From a checkpoint of a small mixture-of-experts model trained on Wikipedia: vocabulary 2685, 731M tokens.
Below are experts of layer 4 (counted from 0) of a mixture-of-experts language model. Rows are named router (the router's row for the expert), gate (a neuron's input weights, with its number), up (a neuron's input weights, with its number), down (a neuron's output weights, with its number) and show model dimensions 0-55. Each number is 128 + 24 x the weight over its row's rms, rounded and kept within 0 to 255. Numbers have three digits each.
After each expert's rows: "mostly gets" lists some tokens that are sent to it at least half of the time. This comes from a sample of Wikipedia text that the model never trained on.

# expert 11
router:146124143134086137116118097141147114116137072083148126102103111152156134144106133102105145126108134157121093136099151126128125071153143123133169141109109098115089166115
gate0:102091186132084123142138150089078143136100115105081137092125133080150134107115080136123109124136152161112109152116152134082174141095106156115158159110103122144147144138
up0:129089127156106119113177133117111123120161118151101103185104132125123114120151117107101112124133084132119137154149128112144085058150078150133135150105149140117143122106
down0:163160112149112113171142125118131153140137166144147131134097127125105123109150129166109139113145072167124105128143161131140129090122115088095146137157157103180156115151
gate1:164077136098167130121122174130135149148114123104143113159115150172154116119107155098128120156118138128115113069137143148136142126121126128095107099150140125110108157136
up1:131137070121088143129136158138079096123135127116087179121106169127126118155128149087130160114182082132136141095142154173157143115119124122117127146113090174124135160140
down1:097147194158133082139098138115124114134133115115159110167121120169093135125119131136139116172104139159133145150145134127167091118139116146084136132138161111084123133168
gate2:153097145115081115124148162116163137119161116111101117146161133156118135125156135184134113092134120149130112096170115132113130107089113093150131136168136098100132145143
up2:156160118142106170138139129123158182110113124141102158132095141117126169137125101069109088135096104161127151095126143159111129113120132134153099141120167136145106087140
down2:081140102144158115137095117172133153139124132116091124138142122128125147087152141157128145134126163158082125112076127130150117092105137150126139167139128085132118143143
gate3:105093124145156137128129117131117146176137148106148163160162127109109051125148079089125113120117094120133128116109142139164153113149133108120097170145160139127137123120
up3:171155123164128100148074148142115148139162090114146198098124099098081129095119156146088147110115122125104143105195154148112135126132075077117146169167152102107148117116
down3:174150126144138144129144114099110123115134134107147098124136087155147116091125089089121165119137137158110153139143145167131118128094128097129173154116137112143107145107
gate4:110180150132135109119137134099098149122150129169127101081082106123091144138148079154111120104139146132086108109120116106190143121131113080175102089140109143137120130148
up4:123166148146121074119119129091079146134147113135135113139129149116089093147159102155101166143133129130144112138165094116160159150078113143100101100096109094151123147072
down4:137147140131157145128086141142140162117149148145141139134139106085098131156126158112092119124191115180122093119135118108149098130128106096126156128160129148128116156116
gate5:149112132125113135097101141118127142133134135098116152119147107143175148097157141136167153104154135105128138148107161139122137157113133127115140126108081110079110110118
up5:127196122117138124094098102141159176101141126094174073126079090128133116121115114120154106079137108115168173154094141140128124148152121144155164132142137145117119120138
down5:154111098140115113142148104090081117136106186135140138126124116164107103180107155128114106173121121121138118140137128110141141123136096126118111135102108128158164124144
gate6:114142133110112087172138099097117102119185142117127128118102120130125124105187141149158124169085126170112101114109121121119169151102138157165134171102158104131102108081
up6:139159155129168076095141123119142100117125132126091116081170109141086157155103105131180091142127100113110124130121130109146124163121134136126101112124119110118116113168
down6:107126115103146159087118149130095163138124130107118118153164176122094117126092099124161121082139179157141113125116137120123097120115153110098171138145129098131111134175
gate7:105181108101143151078120109136117078146116120145100126163151151099111132118152124117128140122108094102183123145096082130100119146135094135101109166141148123113097148113
up7:114139167120099155110137112105097106154115060102105134165102118145124143122158132168105129124141126126128149099072143143161091069147089098109114157170144086141092097133
down7:118120135122131077180142106135133157156131166131101132126168155124148132121128124125153096110131170135100173112176144148160114136176119128167120112137152101064084124115
gate8:140129110122140112103148164130106121123170129137128152127129128145191141131148125164197146119121162106111116110094146129164160109127100138153142140150158116141113171117
up8:148161088132110148126166097124163127130132116112148143148135107171138117147100113133158092163115153110096106153105134092152105099146160122101123121157113143093162142133
down8:141101169111111126102139104112103108150158124118153129144100158154140138108135123160159104151136145130107138083141107133111149079080084137120167134085115115119126136141
mostly gets: " oper", " lead", " run", " mov", " act", " project"

# expert 32
router:088167133116148154091122135130131149102092105100117146089132187096153115097094133121130128138106093103167139142148118121135121158114108110151109154124123146161125153114
gate8:137132127105133133103125177097131141098142145128142136092106087170159129076136142134126134166126134158114141154136108165138110107103106122111120127123127144116118140076
up8:107111154099116170127140159140101110140141147121138139103108118142092106152145154136071120064152103174174154120150146113109136158122150131113144133129147144156079128100
down8:163142132138108066178106124127088156115123125132121079097136092140151129176129128134110123107124091150120121180100118158150144104140151140127109125143088153132154114146
gate9:110157098156110126108107097087135074145171144113159137135124121106155123151098149111160131143161114166120131133131104127086154077145166151106151134145159084130094106125
up9:137092112145141137101156129146151110144152150127151123119152093156142126122159142136102146124168162162155169104132147133106122123177171092107118144125113118129111117125
down9:129123125140132126116097116150138139129116106096120152105105131130129107086167139146137121110147117166104118171124119153139131127134161140118147136104139114071135161124
gate10:179109150123130146138144110129110124116149095139120153115123073149116106145141145096119094121173172140157120126139141121136144154119104187120099151133131114145087175129
up10:149100124164147106125120109171108096085172167130122102195109131116074202100120139131176131092136137163145143163128144108160095180135138140132108141121095108145122090063
down10:127151089106165124139107116110109141125106198095163148132132145170123146150101134083169102122117122113121137135126142168136125153116108106143131156138136125112142133138
gate11:142142121113106174135161119103154128092151089125110091150128151084112073086083153147184132158112159115147130141142109161139137127123142110137097120163102134113151175128
up11:162147142122102112119164089121157124090093164107114123071106151076122109142116146172141124137143148156156104131105130165163115110133115117103148102174098111124108191120
down11:086124129113085129172095140125111141124147145120120139091142136120109129141120081110105172134121132176113131081121149131146147170150121138109109143132120140122133136117
gate12:130088118149177119141088105136145153129105151145114163102121130162142145160120127081129123129155162049157171136088124178177113145145117152148135111103127114147096152112
up12:152144162121133110192145138100124115121140133131112126127097138103081116139170151114159130156141095176123124146138120137113166167104171080158136142150103113084108109120
down12:104143112121174106104130140166150108136146076138103169148147134142116126121095111129138117148115133074137162161113106150131110112130170163090095106109079141125149117155
gate13:127092104146158147139142130106151146116114132131129137149148124101122139139164122142147107139087104144129113129124138131154162140139165091081106141136117089120106142135
up13:128104148150121114128107138150109167129153124119145144167120109083141133141147158126139128103143127139147128132137096128146145125121188086129117139109125112162096101165
down13:130160140136101103108122114067093140107100179080118125113094128117145149110138101090117135136136140147145102181112119121124117116135136109173143177098133111185142140110
gate14:084108141154142092142166129132088136125099124125116132143132139117120118153095128135115150086097099149093107149158155191108105139118137124079137183155111107150091173128
up14:128105150111134088112123134116110166097142089118178132114153160134155114121104148109130114148071096137161143138122110182085120133099151114136184143127127123159127127133
down14:139129100122134152103122125092151140113144148143177112168091109117081138119111077145127116141126153111095127133122147108147144157112124084149136154175143093095111132120
gate15:144156148149165116132134142144154123179184106160153097183116114179125064107169104112107130103177123092131120154123139173124153094073117112138119155112061159137177150169
up15:125153137127114115149133136115140156125164079121164141124133178119120118109165127136142144153122109086166157112098109119163149100120121071138135138106113103115095155123
down15:115120157089117092114106126100120151141154111086142173131170107139123149145114150137097133126196145076163146111108177141135110103135114122168093109137179153152132122084
gate16:111159115116142122105136175189171151156107123138130137120098167136141152121111106134121178142146146146121118169121159112148162137113117123144101088081120162113148136122
up16:117111155121148101130083133129147161089119140133081174112125183104138105101136173125144131141152156108131139119109164150138165125153105139129137151107112158130177152147
down16:128091141145136105116151106131123117114144140140103137171114146158117104105155141119145150147121170126167110103103129144128102102115076117104149100128136114179092188120
mostly gets: "/", " /", "–", " —;", "|---|---|---|\n", ":"

# expert 31
router:135124153125144094132117095125155122143122117125154119168107135172139104128123145120110128149112162173152094158143143141092085115140182137135149083136121102105143113126
gate8:120183158149149176130093102127118127131136115104135145152126119139103086136078133148169128093171162061181145122119119170112134153129140122110163102095103134140105112136
up8:126128198110136144118171123149142147111113115145153118114156157126161120138175173107133127137129146107134134132143137115148123134113103109097151141131125146162106134127
down8:125155125122131101111079097122126138173105114139159105145131117095129150108155157150118128167129148113125122135152130119082154112146175137174160101158156122111161116116
gate9:163146106122111123134116130141094118158121101166108161133073126094165142122117149119148092113137157168177151136118170150124110135179093126120148147117119114155105105140
up9:132129134132113110104133121139134119132092148125113153113114139120153142104157143132101101142175114154099124100131157126075103142113112120104152147180134155101085089111
down9:178118119132126125135103093141099115129164128122126126125163126120160142118098141124099185128113135123150151131127124108130132136106142142118124133155139156138136163130
gate10:124111139160176141136105130128157145136101136157132158152131117176123103142171115106149140152149112098102152107162084141127128125106107111121142062135144149149129071124
up10:132105160160138127118139115146143107078129116131142161159114118113116138103111111114111145129141093130123130108145083135136140157095167132113173121139157151106082158152
down10:128088125179122158136094100148156120137123132137129163136082089076132157107177154152121122127099156114106091121087108122134118118127108117131125179135151118146140153106
gate11:085149168122094123097123124128152130130111133145143129097129089114150136140120144119134115130111090154129150083106118116149119185118108127139130163193177101135138093130
up11:143082092141143102172147109113132124088104173126107106133143122183159094109095110166156152144122123163098172106136138095146130112144091157140115131141131136166141149129
down11:111128136127173130109136145135161086129155109145106155144117151101098132139120141108122131073144136148122174141132133133137146175175113142150132111071172111137150121149
gate12:103130145162120091149141099138124141177156137105117100104137132108094128085102149115127155160146132135124134141075147113162130163140130139121135174118110078159120100105
up12:117125100135156152140148149133117101096129146143109099119144112127112101147089136103123143136110118158151139152094108137149096093138159133098157132130116158147119121095
down12:089129135112138118130084171108128096109144119178130106176183141086137137154151148133132064122142111113132119128127182148121147085108134149122107113118091106115154099124
gate13:104131111144110146133122177143151132134152107162102100134112134120114119098119145144129126136106109089131116195147152107128086138148133155108150096099156118109069123125
up13:109147162127112161125147095109100129171124139151094088126125125135110111143082137160095127124073146161142116165122098146121126119111129109129117136096114094124104155122
down13:124162162167125077106101121153127123126166133100132140173157111144131147119157111152116144135134088095118156142135101149068114098100173101134107121168133092101165116078
gate14:135151154131121078132137137123123125137117138144114123155116146092087103115134158158163105056150120161103136103108169099120168168133149142126129170135095116184098108136
up14:117155122133110118102114140165130161123126125137139115124148136178149149151143132128047108125121125129089119157148114138112105092062088140119116106128128100150113113109
down14:157126110152114087169141123167127110144121130131086113131104147124103159106154142134122133098106092130145107133128125119154158170097103114128086134152182139098127152098
gate15:100171105130126118109168170103113132104149130140093148107154127125106109146136167119140129085145168137168108100139130099114171119138129152143102122094116149136104136113
up15:140133157128125128099127145115152102148111093125126129099181125209132110128167103146120123068155110132145139125133168137119102148127123125126069160071159152107141164130
down15:123113098069102129128121098143111118124136104081132137168143112164121085152125147140110103132099134120130125162145136181126116149130101130115121135141161122167125100123
gate16:112127157134137126124190157111117148119135103134165113096115123140139103138116126116112128150120143118125151139139128119136147118093138091160083173134120106144112147132
up16:136145097096112123136115091145130149145161123155173175186082111152103141152112140126095104161129191112110118155124115103141138121118159120120119159134095149137093135104
down16:143168177102138131140122139091166107118126146130136093138108109161119134109154148068099155119094121086174146125162188126203135160106091161114165125087111118154156114148
mostly gets: "g", "isl", " import", " chang", "See", "ograph"

# expert 17
router:127116174161105098128148131123130095125126141058160132153129140142144101129127130116123104125126140111114140121157171131098129130151131145182094085132135097171160117094
gate8:155167106157134116074122109110087141138112146155123136115069147094127096174145132154113145152129126147128099099135128136117120088113138079140116122141127124116143126141
up8:087139122126144094128126122113145216148117149143137095158158125200091166167165118143164128130134132093114082109135128129130147102117153126116129131096128110121099093106
down8:137138107141089089137107114124119123092177146191098136130159142141114134168117174124109147109103157126113115096137154138096084124114160153151130138174123121104098119087
gate9:120084136146124152143096148107116112157128095114127151128143128154114153096130057137112160138188103113098126100103090166106112144149132110127158102108163171148118106105
up9:093141134122131106128129124111097183100138113167090164111105141093158120133092139133163149080128121133188108114141099127134125152117120114086122119152090110126123111118
down9:140131103077141178137156147130126124088157100114140145074124156130113131132178106165122134153153129115155103097116105107121151149148137124126128124104148142114107114124
gate10:117137177164175134169172110161126133105100097137128115080100117165075115122094150138168097123125138161157142145097114153172084142128192174137141135136124120093094129107
up10:135117117120134131077153150142118094096110124123097135133103122155128198108112138141133120139103118144156097165101124076157110175140137175177165138149104130124122141072
down10:113171139168203125136100084151137098167119110131119127124097116146144163127132082114141126107124169136115121160113111150096153162173124111089138116139152084130140141131
gate11:119110126121124190093142155111140164121127138157136151148143114107165104194105137162076134106176141109115158148161131094163112127091144078128098130142139119127089079079
up11:165117101111152107110103146113155115134099132103079150149160109136123114107137110142114157110131105163137118135121137175193138124148098061112132113129131100091110111155
down11:151125124107135145116128109165105131143165105091170102159116155148129101134150105150139079100126086121126102112117158129138106097158184088127150172140115145105122117135
gate12:161141112134138114137107156135119117120146089093109131137141091111112148174122133111099074125099067111133127130082105155170129148135122153098092112119094101118101120133
up12:119143059175154125148136106129143129120183122096139121097143099093149131173107125133114114102138118089163136118153111127149130136159130108123129124097133135155125147144
down12:122097132130136078097160155162110145124105154137106158101114127109098138105130124088071110093120172153173113100114140111140123160165125143120111091157127123129113160114
gate13:139114114145137140141104099119140106102138117153174119117120138115132124145099129120126146143113128119102154130107163087101084120144128136143160136129092154160111146127
up13:132167121157158117137112120137123119128112108091105155120091127159119168139153138130132127124114073145109126094136102134117105121095126120159076139113155112072109150145
down13:108156140115127117099121124121152137121132143163128171139158125100100127145135091089110084158095156106117108176102145132096105145103104144106163116141089152127172137142
gate14:129143155165125176092108109095133123126111106113168135160131136153148121111097110137164126122109097118137133115101129147174098160130135095132087145118150104099134116131
up14:101123093110136091115151123141139113175109135146158146119143114145134122146143135156135063130092136114123151100121086099125138159122126143169110118158130097126085122101
down14:101125128163139136131139119105127098130157122132091184156117122122122113173155157117134111138161127131108122122162132121064169146145106125120165130088150138132142125145
gate15:143127166124107143111093090103130154117159153094133114159146128119094120128118126083088102092116139158122127116120119108108115144154123154153120130173135147103158110136
up15:151098085096128113165111104141137138107125139150115142127176097124095108118145108128160132191143137129171134108111124096154131131120131078129116122143136159125126093136
down15:134148137158126133143157142084122103126118106136113165108125147127110128142130084132111129130181100127161094171104127124130090109121093141130148167122106144142149142154
gate16:119133136136144120121131150123107157140104109112096109077117120128104071109134126089115125108124161095102140155141140126106167130139088138106115125155112137146155121119
up16:141139142132087158159149144169137144112109119141082098107132101119135144086114117084101133113087135129111103085098107108115155163120120185120105155129097143148112137092
down16:106115119120131112161122104097148149143129174132119174102137156171131137209095109153122101129134197127121140124112152096116132145118134116125129110143142138155184143155
mostly gets: "as", "lin", "ograph", "rac", "rat", "ic"

# expert 14
router:102142144112141125123086126126134152112098125129141150118093075081164154139132110107181114141149058097140104095113109101104154115163072121147149156142149131128096106123
gate8:134108112106097135120157127154146155111141127120120106098126114145163085147108134120129072115096120168131149117113153118124084116127155142195133082134130124155142095132
up8:132139147117147114129119167105121190174109164146100122099177160079120087139127153151132127090115113112144112125090126170148138089128135156109114130116128109123144148124
down8:105133141108157139163163087096118099125144118135138091113156123133127109149123136115132048178104127123161131138139079170118129102127157151177140123159149120117110138116
gate9:150111125100155144152101125167112130140160132168143118114140121144138161133099143106142100101124179155118123121112150161125146114154153131103134136071108119083136129147
up9:108114213126166103164131132118125147133132127169138141124137106146139101133105153147117151130120153121113149138122147126140158137128126111172091084163142130077108139114
down9:104148087119132131077124113131100088120151151127144123100101121112059130104147107119128146156157164168153142098114163157161163103113078119124122112154146115097083102148
gate10:095083150140125099087150132145072162109148135124113106119125090164156144155087164078105160083104147145097162087168131121140127182164125168100137142145149109141166146122
up10:123143104137166107150115158083170083114132153073096115134124106106138122126074169119090166115111141133086158169102135165110103140106140103116162091143154147163144099112
down10:126160147121121156109125124106131144138077110117130145145121099157097126130133104118099098092140091095155139119189139126118101167186122128156109146151120100138122062123
gate11:138118078140150135122127133151131115127140146151127166152112104149127119090126120156092118128139123129160118110111115112164118167164121144148087099128134159106112145116
up11:127090149126090105119095087127145141132145136136134134141125142122103154116135153122151121124099139139116096115083121167122122128069092137153165121120118138158146145139
down11:117120165139127161134146116145162144103151123109126129123136124164157145149100144119133094113140115142114124134117111164146112109099152085138109112135157169122149130103
gate12:090164162138152074112111104115131131144146126087130117114120131167131136121142091097155136086141108152150121135125158111159168111106155100128083141157162117160123165129
up12:109109147123129104169121148122137147127124097136123093143120137127101190161121122165133127157113134115148144125156168129107144115138151128112104154068159117138116115152
down12:140142136152130078100156171108115122149105106138116103101130142120102138108148093121126091099124125109111127160131110131150116105149096112149128108138130120177131165117
gate13:104115110163121121118134119149097103082150167121175144134154129120139150166102128139152129090113103110123102108144132140137131105110115104113089132151121090121143154096
up13:158097115108117056168084110169150146133093101156077111149122137128120123117132124157144158139169140147148134140139103122129092109179125114127105162130086127152127133146
down13:122106108176097148120129147086157140170105119113134157163109140144154113118144128113151120181109133121145129058104145093149139152160112135085129174132150124097161082091
gate14:122118134115097147130117130134165125113078085139163117135150121138149190074127140118157135169131143145120144125134139136157129188148104128158169121120084142103121109116
up14:083098124146144169118104095138156149133125143153123146136128139091151120082088141146149114094120138088148105119176160129166106125133138098118139075133092127113176186110
down14:130146118077093143166121163126133079120109108092111112144128104150137155130098138115168153104150088185128135132134146141125080116154115069107153152107110091095123131133
gate15:102134151152103101141092062153146151121142137112146158078176116163117117089174112143126142107162121142126147116094164119106143156103154136123125096142115130143113120135
up15:133118129139154135069135123127134134150156090107150152129111145122104106105165119129146104114133140143128100133119112113152137123119121112092121107099176126154133152105
down15:104150137118140126075114143122116143144123123140120151160075138168142120135118132137156113119088123132160148151111085096107124119123093154145133145083144150126141129116
gate16:120130134121139121130114115102120137107187117094142156113114110152170086109147114122123136078138147095112134103125123155115101131104110084119129129176128124152119141121
up16:137120088148118148128132125145113147080164169144101093098162121139118108128174105113145131137112108147108143111102083119123142123115142090110084158167114113158136127112
down16:112181079116128145077138089142102118089157124125156148149078124136177127121144108110130139152118146106130159124157120169151066147166129106093098127134110125145123100087
mostly gets: "',", "):", " &", " album", ".,", ":"

# expert 39
router:150144140129134077124112106113113132115096099117108125145160114102120149132123109100126098146119127119110115135098126118143141123156103147109093123130128108110070095153
gate0:130094076137080095110146136135163138155109145112138136149138129147119105132138143143124179086112105120162163090132095156134100121143145111137172169160151126135143109134
up0:133144163098111071139121140128157138105126110107130108121140107126125165150175136154166147116186135114126129148100194140169154141152121113108148168158128180122130132172
down0:136156174125165117133146172089090115079120096102128151127145186138135145099106059141132093145123151133120133151121105116124114107127134110100131140122106153130110102095
gate1:123122135122118090167145100154117129091104112132130157122120127127123200109179155148117138126118106118128136078111138107115092154124133147168122121154124112138141138153
up1:132159119113139097134131155093179128138132122125157080127106104172150107134170132145078165117093122141133105116113131142129109117135101120148135079140150175138105090121
down1:114130114096072119136126143114135135120133156163153154089120112103166137133154099144120104093084190174132155171141135150150089104122120116153125159143125160127140112158
gate2:097147130118137144099102157131105142085124122126138102126157175088133117148117153117119124149160183110114124115158124118127123174149142119158152131129121118102139145109
up2:116112137133090044120138114108135103117111122124158127144143080117158123164150138137106162117155122154126130119119150161123081137082126100098144106109098135107173093148
down2:137141120127137193140128117127136188128159153137088099137134114124140140113185127150145070138074110075129122123167116100117084162149127159149116136129132151174095114069
gate3:124133132125104071137077114151100142087151129139092110086158109099124095089155114112108176155168145138137122118135184152158101104105153109103141097169141136112151127148
up3:122136149112156123122148112086145135131152102096162086118155138161144116149122114168166093134144123077145155091125126126101108157098146133104163111136121151091156115102
down3:138137146126130119135213105114121103126102147126087114102141149128159110146151162172105137162113148144103109099118114112121126116132135120140142153135161122133116127114
gate4:145092126112152130171125110105151117111069181127137131148134186128166121137160139101133125133154122146123134150138173107099134092144161141129111141123133093166132120077
up4:123090144122126175124124069137097096157079127134130157145082136125145142141120143126120099097143100125144125160162135134169108161112154154112131071153134073179151100083
down4:168130178111075104139128098057138119126148181099104140129113139134185127094131115124117114143117126097156121115142143137118105141105091154155141142160152150102092105114
gate5:149125169129094130154106119136136136112142110108095136123113094095119119118127133084122125129102142117117147100140161172144130098110138202166121094082149114116116117134
up5:138113122175095128162115105101097093136145118118097090146075126124131079118131135161127125143107150167155185121138131183145120080084141177157116078111146156112094098113
down5:132123130122113106155090151124121148153142121107152151127089136134130114131179159153133133182178128124154086100153097168109125120103152100120142120120104101127160118069
gate6:121139148108103092094142154128128128143127101110119128134118070146132130107110126090182078115132120149124098142116151130088151152135136120114117125145141159135105137108
up6:120144120166170112127079102134100127131124093100072172143092121133107112131101207144141138134117127118122137170119150098069125142105141136099147100126123129170138081136
down6:143179118172124109127151139145155129135105081133129114115128153143121107103154074134096119145144115147120118087154100081132160152147091111102152143144103126096118126148
gate7:112124115109179135128105137125157178132163153108105132126185136131155108138098098178129149144102115153186135118115141132165122143135123135132098136141097124171111180125
up7:132104113116154158128145131140170128141119103121098155133129159177120138138133145141111178103099138164130140106123121162073142112171114102121096146164148143144115189120
down7:129137103094144138125165091124136124133109128070126071120147135128111066121103133175130122122152120136115139146129127129198122163104102137124132122169110119180132107107
gate8:162126169148147117139122147101138104115131115087106135131154129110153086124099145176115138126120164117078128136115177116135083142084144106138164126099112129175152141119
up8:086153095084139102174081158111119091166123164163138123126142110176114159149115170120085138130169145143122143109079137126124111161155101150099127088105141129133139115122
down8:104145144148139146102098131084102176148152125149124148109081114129145142119088126106146176122166088069123119093105153088118158155129098105173091146115104118116131123190
mostly gets: " l", ".\n\n", ").", "==\n", " ==\n", "===\n"

# expert 33
router:126142132131120116146117117098138101128141179121142143168141116137175130172133125123133105104113142162116138112118158151127129107100144138121120066104094108113148155151
gate8:141132109146157151102069109127125154129104140139133101140136122099131083133114125147084081156147154131120068124143148173107100121101101108124119136120110141090136128152
up8:082150106101120119121181110129139099126145099141167141119095149148090146097107137107107139111140131089150117110119115109143153095165077092101095106111091171116123162127
down8:113150123123113160110101124125169097111109129139150125130129108112130150078093129130134140083142101099096141141106138082141138088166116141144135149159139123104138128117
gate9:127129094138121152137136114194121121121127117090121132127100143173137155127090118126116144158114106127109141163138107115120167113166126131145120119161081126129113134108
up9:143183082118094152131130130044147081126117151144115142126138124113124153093110094128098122143129094126118134138129124141107125138124153110146147122087110137179123148133
down9:161117155135174101138097090125104130134108159129089124132089188147168125093065094132141124127150149162156132128134127117128167103104149119107114136143147137130109146168
gate10:142111103077138142158112135184110135140136125128136151104113141127163112132107080137110122155133129146108165167119140159139146117127130133169154090123139118101125099108
up10:222124099139082122132132143089124147122134128128130104136120125122129134123153146102129156115096135085136115097112123157107094156111138146128142132170117127141102139145
down10:134133114136079103106111153158104114103125146106106178148141158162111128131105082082119128171112160138142104149164109143137139107137145148146157111128131121118145144133
gate11:117097139137163089135122110130115097135136118123131117175126108114115162090130120136100147140106131110148131116157119120140134121122180135101165117134119115112099128197
up11:094089132140154173144112093134127147107146097133154130104138111137109122115117147116095114109104087110099127151153107165084108130109103078130117130116117114156171110156
down11:159129161091136146109135111101123096109108194123124168109140123156086152097128154098127093117111122161145162133157195119175127116115130101118120124142106139126139127145
gate12:117090119139141126127127173150088145138149175122133139117173100107118147169138146122125128126171167106098125152074131139180112107095141132119133122154128128147181139152
up12:137134157132110094149137121112121178111139150107096140136131089106144166084133138132136118130124125111089127111126095159102126139144108148114119142168143140149150100100
down12:122133147147181126114126127180098080100121159139141130130123129112143073076120118109126094061130096184129108127115121145115073149110117070134170180136105145153086120149
gate13:152111112104122119119099123125141055138145158122151112132142136111132117108144122150119123122122107143116128132160145131173134166086121143138148171115091152106137136168
up13:130172117104141183113130149136137130112135108086105126151150123128112106135150112125165127161116162143083157173139081130114092114124150125167117127142121139102092142155
down13:146116163170121162153125139109136149152067151130129162117107162137167130141146143129060158112129176100156103159150125140178144110133121112066136144073104120111134108144
gate14:130104125180117136132124141119127111156089087116111111099135100117139156100149138111129103139102162131109110108140083123156144108093187111119148155125078122115114140141
up14:122136158157120134155086151152168095156155139091120107102100150128121124139137174099114123136123119117135122143127140122161145157086150111114163130148110092139115111155
down14:141125072168056139158118132152133154166118135104128124108118102118144173092095128111119117137102173120157148121116155142147104144081121103134121130131114118130134147110
gate15:114120175118145108127113152139136104090125096142122095130144102088139118133118120133127099133112152131097091093176122130143128116131120109120139119142143145183144147107
up15:134146151127113092145126135123142108135117111151160123160146129145146153141159116129122177155116143130148148157135151081118136191094167140137096132138123107130116090139
down15:096117149102151139170148117092131122179099101152095102128142139107142091171120079135107134135159097136125151143127094090152104116119137091161115132149074126138137137140
gate16:140152139132122127147176142117134155130127097104128121179117068144133092107101122083118164119127151131170118115134152113136157157113141127105139105148160171128140119113
up16:143109166136148126155137118148148095097153134123094151118126154140102115151120128136137130129181100115079129162099125144156073099124131101140143140150157172137106097167
down16:127128145148116135117136123124139127083127130089136131126159115108142146109140154156155083182127105156162142141127194179129139138096122164136123134147145136142140145156
mostly gets: " prov", " compet", " organ", " stat", " special", " serv"

# expert 29
router:132200117098112149129113131152103125096134133169120108138115105110103168122095165114141151147084138157134077138124162134138123185112141148152091153131139119121098164155
gate0:121150141112149103123131132171144118113154130128094125145127135186140187132142125099057114135134100138099111101175090090148146158141163091111097079143101149120139111154
up0:076102146109144098123120131090133137129135167134119120160115112167146155163113134145097104158118124152144096126160111118144172160108149147117097100170173123067127117128
down0:110113121073120116141135111110138125115134096122162158100148153162150139119107060138175132108134152120125137117100107123116138165126119108157136125129139108127108078221
gate1:078166138133132144103143144107121144142124155135126079163100139112127149101160131103122142101115134106093137136131093156134102112125094116124121127108142182130123101098
up1:137159082077093141130129131084143103149117152144131110159120129082148168153142093105096121105086146153119142162114131106156166087135130112143145135144162100141085115102
down1:105086136112104099125118121136099118143138127109134144117109139089117130110151118136133148162147136153120127109132160164125178099176163100124153109153156071119113133126
gate2:123112117113101119147143123093111137145111107096120094120136104115143142109147129134105169138117148123122091137109127127131118141133147150120119162125096127101140157208
up2:130195127115103102160183109119146126157101087154142090094101059085122158156145154098131100102160117140142161113163135100130144124142137198139120132132127113125128118139
down2:157157127139119157175076136164090105126174168107117111154120132115109150164129155105129163134151147152083155092140126144175111121097171138106115139137099142163150168106
gate3:081108154114129141128167147157126133113124092160132138130149146134159128131109117148122062122109063126104121118125144115115174162098130123124096142134101138135136104141
up3:108128118122158102140152122132137170146167113109185130114138136146124144117151108098139099122152168109145155163143130137138110160160126115158122089119109097123157126123
down3:105154090125139111127127126152134149147143135095112138133127158125110096122142138145071116129106123131092140101139109137086116163139125121126144123178103168134121098120
gate4:132114118153126101121099131099127159131127137130090127091125127105121117093155136133137105136128115153155149112149110184108138126111132119149179141159116147091089154125
up4:153113125153131104107138132144159064182150127077104118157128131139152139138136146104167110138081117147163113085129133117132154090114142155120123095084098105092134111126
down4:114145105123121138115158111122135121120163125158110123108111099127145124135108162185130166103132123109120182094145117106136114150147168138127130156143119139126140169126
gate5:118150122132133153118091132120125091116117104093155142132165137110151097146077112154132116177149171141098112114066155122164115166154149119169123140151172118136140150126
up5:125134176102119137125119155120119156161083101131127089111158165154142103117119177169077113121135161128123126120115129088105119172157120142104121126144160139127145152140
down5:113157154161111139110093124129123101147127144131134118132118100078130143177133154151118164067129073105120122110110096099122134126156132127132136079124143069091115135127
gate6:163087154101147146170121139145108078108109101172167155128151107118095094135120124135097136111095113116116129175123116106120139195151138146161127133104087094119184147137
up6:174105120139100139128112119145095165094150142140105124137153160082161137103087093172086108078088145114117096169130108146129098079112153151110132137112103147152169129138
down6:141147095142128111066127124135158131128157133125148134129151158151126116142121109123118074151138165166098117096105127117137102144134125092075146129149137090128125135128
gate7:099116101104077142110116096146111107145154163145116094114196098123141120121142114144107097089112168115101130168135120099091122151139096163157121150157142129135161123151
up7:101102139138098103133138126109136133118115120146157143126118135144050123128152093134134127130142124115112135099121120135157132105141160110140123106115166086094188120135
down7:134131085073127093104145125127132155101142157104132115146136140132112168081119120144143103118100121124170130154114081115115144148126130092123106164109136151131159166157
gate8:116145146102092172134138128111137156088134150157104123085152099125153132112116109085143120152145132159170127090075092159129146165140107140133135171118094140156184146092
up8:147197175207113126090125122127101131135121149147140137118124105115167079146115137104102096142090129139154117091120118129119118135117126088128121161097094157107167155129
down8:129104108110130080119127158153105148149138099104155169179154117110133133098159120139113134125101144122097129119120142084146132091149161140129124102125163123146103146141
mostly gets: ".\n\n", "==\n", ")\n", "==\n\n", "===\n", ".\n"